config.yaml
d_model: 384
n_experts: 8
d_shared_expert: 384
routed_scale: 1.0
balance_bias: false
n_groups: 4
groups_per_token: 2
lr_router: 0.000689
norm: "rmsnorm"
norm_eps: 1e-05
beta1: 0.9
beta2: 0.98
batch_tokens: [32768, 65536, 131072]
seq_len: 1024
dataset: "wikipedia_en"
Below are experts of layer 7 (counted from 0) of a mixture-of-experts language model. Rows are named router (the router's row for the expert), up (a neuron's input weights, with its number), down (a neuron's output weights, with its number) and show model dimensions 192-383. Each number is 500 + 40 x the weight over its row's rms, rounded and kept within 0 to 999. Numbers have three digits each.
After each expert's rows: "comes before" lists some tokens at least twice as common just after its tokens as in all text; "mostly gets" lists some tokens that are sent to it at least half of the time. This comes from a sample of Wikipedia text that the model never trained on. Tokens count by the router's weight.

# expert 3
router:447531549502506484580503498495484487513469474495515448470552534529450563529541565530502438472516434402502529433477409508479491505549448486545517545506460464499556450439481500501499453488455533504471528481476451539498517470513484526483498480486545509471495505484488481492545506510571471471452506568541473503458535493558497574497471608514560459504478493501459540558483545504453579486436522506525518505475496491507518499492464505453490589462435409513547459485528493499453464480457568561447485477440465509513515531518514513473484532480532493506503399469486476544469523494490498522
up0:464492545423510534479499462527534464493477530531469517469477532546507551500520426549458521547611507538510413588553481557473492538488420439534486532539474543499518530572528468526446491466522435511533481444471446484447508454512496518502485539474515547486501510451501519509587509468474489532482489502567543474518458434501517573443593420529528572556493569538502455538473528471586416459531464612498427461488465498509531522499498484493530460492476541456510481500475539455485554534507524460489562532555435503498494458496463521503491484574458558485499516486505512520505452578427551465
down0:451481526525551541527538579436511505484483483530469473498492472464517565473522492490503439482517543454514472473500527567437554455427448433440483505443484477543519472518517475510545484518533525464546502479498456489497549471468510447557533527517538482482395442448505468476513499489466544514472426542500497544488527508429450490500512501471443525537522509459491551494532498472521491580448452525528486512495419485600545512478474502488577504486495427499489466537450472547513486544501495428516496445533518534420609472462404524544461480404576485455536443503524407495517464534565593523
up1:593458474523521520440402492557453560467472510477508431467540536517513452485485516485527477495548494564541525439480510489577410544552517550479463523462475504508453545496495436509504525543512421501503507422516455532555474438471480504571503531478542465415529487574550505468528507502496502531458474493519491473472455488534490505433554475529473488441545453442476430509536469458458466527550527515512459472540512462548493501484531555529493494473511444502526512511463521468485456387484538481506486484508476477502498416513407553441492549415517501455494557491503515547533455554487494494
down1:506446536506504515487524486532575452554497479453494495498536457505616543500495479510513476553521483444472443525493476489445454508505507510514488524540495521565451513497515473499502505475482485469516519568548479521534467482479524516550450483589437497558515481460521517530625523566520553489492529510390521498558543475567498465421506585507442485478488433508496462471475492502503398436508486513531433484497550458490506487507515481581509510539498442601448523474452508482473433459440462483546486523526492507497479429476340511575473499491564613488500441540570439489494479511556508563
comes before: "| ", "- ", "The ", "In ", "==", "He "
mostly gets: "The ", "\n\n", "his ", "== ", "their ", "\n"

# expert 5
router:553563403505463571543528524471530563472483570462454560537439496508566497483441469565576496498521502472540494538445529503508484450498426478452476439407468451504466488503492444535438510399517497539539543530482494469485560503476477497438465496503486537472492520554493495446474492547443518560483511526544508475499516507500467498481521441509488498474492486493517485544533496533552399498564451499494481440448484532482480494527502464527520520532474463529538485502497453443455470466496497525517533473588478435510494445455409483489478519508494526469447481475517550466514511524506475532
up0:496533461565538496472577522617491443463479471509599479499474421564484481491472488518507424402504545543470516482526428547511493496493442462581453492456506479531463445554516454548472549513439526492513528555485585507483521498503492555475448503492426477501567544479516522404508429441523524494519544502539463501492541504511494469517433487444527479501473461482499496474463512507464554573548505467402543483495479492555481523505462539520558491518522427533432473524427554515472527483441483436506523488488533592538475488508446454488553464507511496508489499477509554448478481473453522537
down0:530490474468503506484503485527559505472466461467543500471486594469465477562474544507481452547492523493498515504472552470473517484484483509481533482428562530530543568517507472450447481467503542557487531416500498475425499449474456484475513537457519507534440485565531460467467522476542502489524468517419525507509520402496553542491502503487520508502498611573525556452492468577521479445411500551521529573478488476538490468413469539468442471442490518521508418544462398547476560495514493421440456478506542492481484576503515517525542436419534459483601511504496508486530526477535477484
up1:518427511462467433519462504558518489494532479444533478427534513436465480439493430502492559482477564427488548487568485440523499543571447503514445514518479507539449586513477466450523483499479517434522494526573428552505514461514453553494499577538515558531481512527556451464519550506500500504563478476543488564519448513540516491505471466534478549446532483631481559483498434509516480490536485508525503477580562451570498503521573411529515502537563439482539559521482521496493506534592502523483530522501520527584501566499445496423468444511523524532476450527539593493474490511505536498
down1:555539511525537496574543495524524543454459534494568491551444464391538465374495420516532530467554465560516504491538428525462532544501477434491475445506435452542551472544534503453429556555455482449534480535514520557519439441505506499414539454451446562479549479558454446486507495523555494512502537516476522453516501535559478532544553441504460523508517513497435559479556529467472575478523465529512486449510432509473484482455525490481492524505421553471532525498540464462521537501452492497531531549507513517437495519533527469543578503451501447521501445483522502568569507564476479461
comes before: "\n", ".", "\n\n", ": ", "–", ") "
mostly gets: "|", ")", "0", "2", "3", "4"

# expert 4
router:498543523543572469461501465532492551451466484435542548549459481535538502535447480437514510490482454610457482570542479527547562476513560510484496428499481535489434499577480521532515467517539498396505485476495531481462454481478543536520485530556513473433489497507472485499507509484475555469599450423471534468514465488453539466478514585512448546534490529517531547519518517473503404520546497534456480564534477497513470493486517533422529504447482490442482492471526561500489550458593487464523412517455508528458550515423297495450468493500455556473465520492511526513508470457510458484
up0:508504563468420524500475404544513571452456495492505446425514510499528445540528509513526439508569475534510454530518420439443471543485522510564539480515516593445540505510512597504492464501448504555446450495460515435414555434539515477446506484551496569509576495533453498542528474528511484447505546485505476478486508553526550578545473535487532447496598540508570526476482481520486461487496498459497524480493538496592527466487525533579487474484490502513551425533429536458473446434527546455497559587503474496486497497521511486528476496465478525506442482464487553524534445444547423536
down0:490427487519426412545464452473492518441521525444531494507500418500451470492472531509540527496464497491585565517484531430474531471481593528517535495516456527451532468471509577427515524558508510520431526462429526509509588530506506469508463566539480519516537476442497517579473532419464427500508531546409456552480497506449507455517423538535540484492474555495453463532485396514519511516450486470516543469546558488451497477544603524496498487488507501523527513485496504450474509447437545505508496517516574466346497511561469515494511514541510466513432485465526455531420508496516490475
up1:449454543504495508519447480497437471406492515508472543496502438501488472469525485462480542531547491511487480472421496499544471498475492494445452553498465513555515574575455534473532426393461523466565501558460539528531490523462550500513503493519475457461437500539584493605433505535507483491482498511509493487543481518495515460519473473516471495557492496560543599458492498449526479524538450478520494577382464441441463472486545522436522552539515485503458553584539553461485551449493465429479525480519433480519467494486585509527505488502477511447552538451522514422494416485513541491
down1:536475476492499491525463479564479491466518567511510496625504544509520521587562520446495499474508562531489526428490508520550376525506449519438513514483544441500417459499512556515435455473518501533487546489519479498464574531464525449471467411475457515459478427510406425513524434478519589465588518448473587468475463480460528498571485595473450551525535545471534493513441431514498476511491514455459477439508563499549503472458505444491496565537462477485479464574507530533533521592472449507530475402483483423534507506528517517545435517485509483537530485521557402443477560492513555476
comes before: ", ", ". ", ".", "s ", "-", "'"
mostly gets: "ing", "on", "ak", "ia", "up", "ay"

# expert 2
router:534593450497525479504496448473523474489482449519474492459510530470521475539515519444452499507510513469505479538428495490492533540448479460505521591544480506481500496416541492513551526507538500553481528556492492467564521533510521519505519474516508545527486473502520559516581477470569536527515557483540464457454454520463434525569530523459434480524489473535482492486484506506503458494612499509481449577487525491432531523425488558587445443561548527490468521491519479469528493515495450562453527528496515502529521503485556498470473488511532490444565504497523492480573487491474547444
up0:468505477555445511431408476463462490495467463476460466555521440547516481486469462505495578496548559493415627461491573485531495530511478520457473482588575467521549501545448514472518511508411502446458454563483522538489499541499542501525417467566468507574499529484473446469467497522562492451479500534487475441457497546526468438539521442500486494448418543471488467584504592469532454460523542466472507585499474446545488508460514474455551445544536599468541510462500500607583568481436467441433549526510503453508526560520499500559463468493497536517485484498470589451490442554504490469
down0:513482524442391516521522502559489445491472485547541484538495558491528535494633521474596519490479494443511482436571546528508425539451505435571553502470463570502533508521431533498540471491510458532448441529553508531531447496485451527497540508466490556599487488517500482443489478519468458507439470552511499539460512516506493501488509542513581504526556507466589480490551486449534451505435490510473520615472485577480521479458480580500540497536453578448511510470531440505503425473483516497619459508451497482490496565495625535494485508555442503515497518527504479471523473563575489485
up1:504529482486511528463512500577499553531552453522425539500512437521504477518490512473466532494506487516532456521581455434482563564496449550464495469496529533475495546558514529489459489494501534503505505533400497501427568488460580474519473521469526503445580488472494545490434516467494538535473516495464502505556519410534476512488484573434490470506507534444510450508559526444517494484456497567412477587509413518445489555484477493504515447481588553570436515486399566554511480509439511492446505542513555504436450544497506564503495533563553580510467481496519503466460477572548427506
down1:442511519483509482469497500523488454515496498531495455481452477510558451452517441481485419510525449569468456585437470513517437465540468499502463470469563536509496507547497570514415526527502448495473466539416451481471461403464471545523454483497440536463486560484485505475579536475549472477539508432425530532486485465476493466521492509513534458476503500510399436532539452457531497500487495526485475446431445548487461501563460458467556467527534512521495528559426503590531541510524501485542518490566461553552548506490616477477485483446536585496423499519544492500470524469537496534
comes before: "the ", "in ", "of ", "to ", "and ", "by "
mostly gets: "after ", "when ", "which ", "until ", "\", ", "during "

# expert 0
router:478481501450477491501537519479452454564531485597556455461521493451413542467576521500492510509552534522506509489460498506507472501497509490602498524513525550549551545456482522513483563602458522481476468527481483547574469484510506492512504483477504528523551500525585533558503510500497490481495527478483518441520465554467528591494512610545475445500470518520486480485512461499464582427477561516503485533496478459484514526512491466489423445543592526489504526514469479548546535536411499428508478522490505491473462499551592501531471496491529471547475511514529487535517549487507480510
up0:501525544496537498548448495538546529503544575560491449415476462442540500526517532502506539511557461460558504454513476539426496535445510500499454503459528563476499433445495554542501529500461470560469494502515573529575510467497467500561482522429553518486518442495473496483509534555500452575513530535549476516445590479525491442471488547492521477537571506491516555508443559441572444466478476502551529524523472479563470544382595565569500486483496518580502454517502481525542511476506509514437478489465514455501468508492503508527466459526508511532532546528482531519489466496557536481
down0:524520456545474500491456543536512526510483486539509511562451476506573478479547504568550465467469541451530508403594538510550532503602587513481508452497461490517522551508531446474548555475523531414526507464494515503409463456569548486475543512428522481524365511500526504534503505460478426441561483456499509565510478475449508469489560479472461523379516492519490486494476498477509411457548517549472493528497461495463499520534531572419478510554469567476509527549526434530560600533477557435494453551530478470471576471584569460474540568519509458474598538490442474554489357487539514524
up1:552503564489497572505458495551532447438473542448507468520519424525504397497522454591480510513507562487501513513509521492498470443524485518517545457491473487455434538474437473528467552498533563550565519505584477541531517561447509443489551482509445552536448462463447525499533535515525440536524543390510525487520469418427501479494498420463503505490531394537466526444483495511546452476518497469490553505498502508486526520546484548492507506536492506516531425495533466477512529386537451512508451439602578457476563537523499491517512542513458552493520445461486438550421444479422547467
down1:491548553516415471477482506479490541496494446440476538417452525517518479487503490475460486477500482446539499547525498519506476494549479479477416498545562474498469508541531495534514559495570484514452509493447441507557500466523493493492505440513505513488546516462506449511479551503577507492541520574551493511537473586481482514504472523487486442462424470488492441513465549483486453508488432474551489487551481479467540525510489531556521516496494564475502523523521451535519499541553504498596494445570476523442556517498520451429513528548508451483471466481594483493482517468498483557
comes before: "| ", "(", "of ", "and ", "in ", "was "
mostly gets: "o ", "i ", "de ", "u ", "John ", "ton "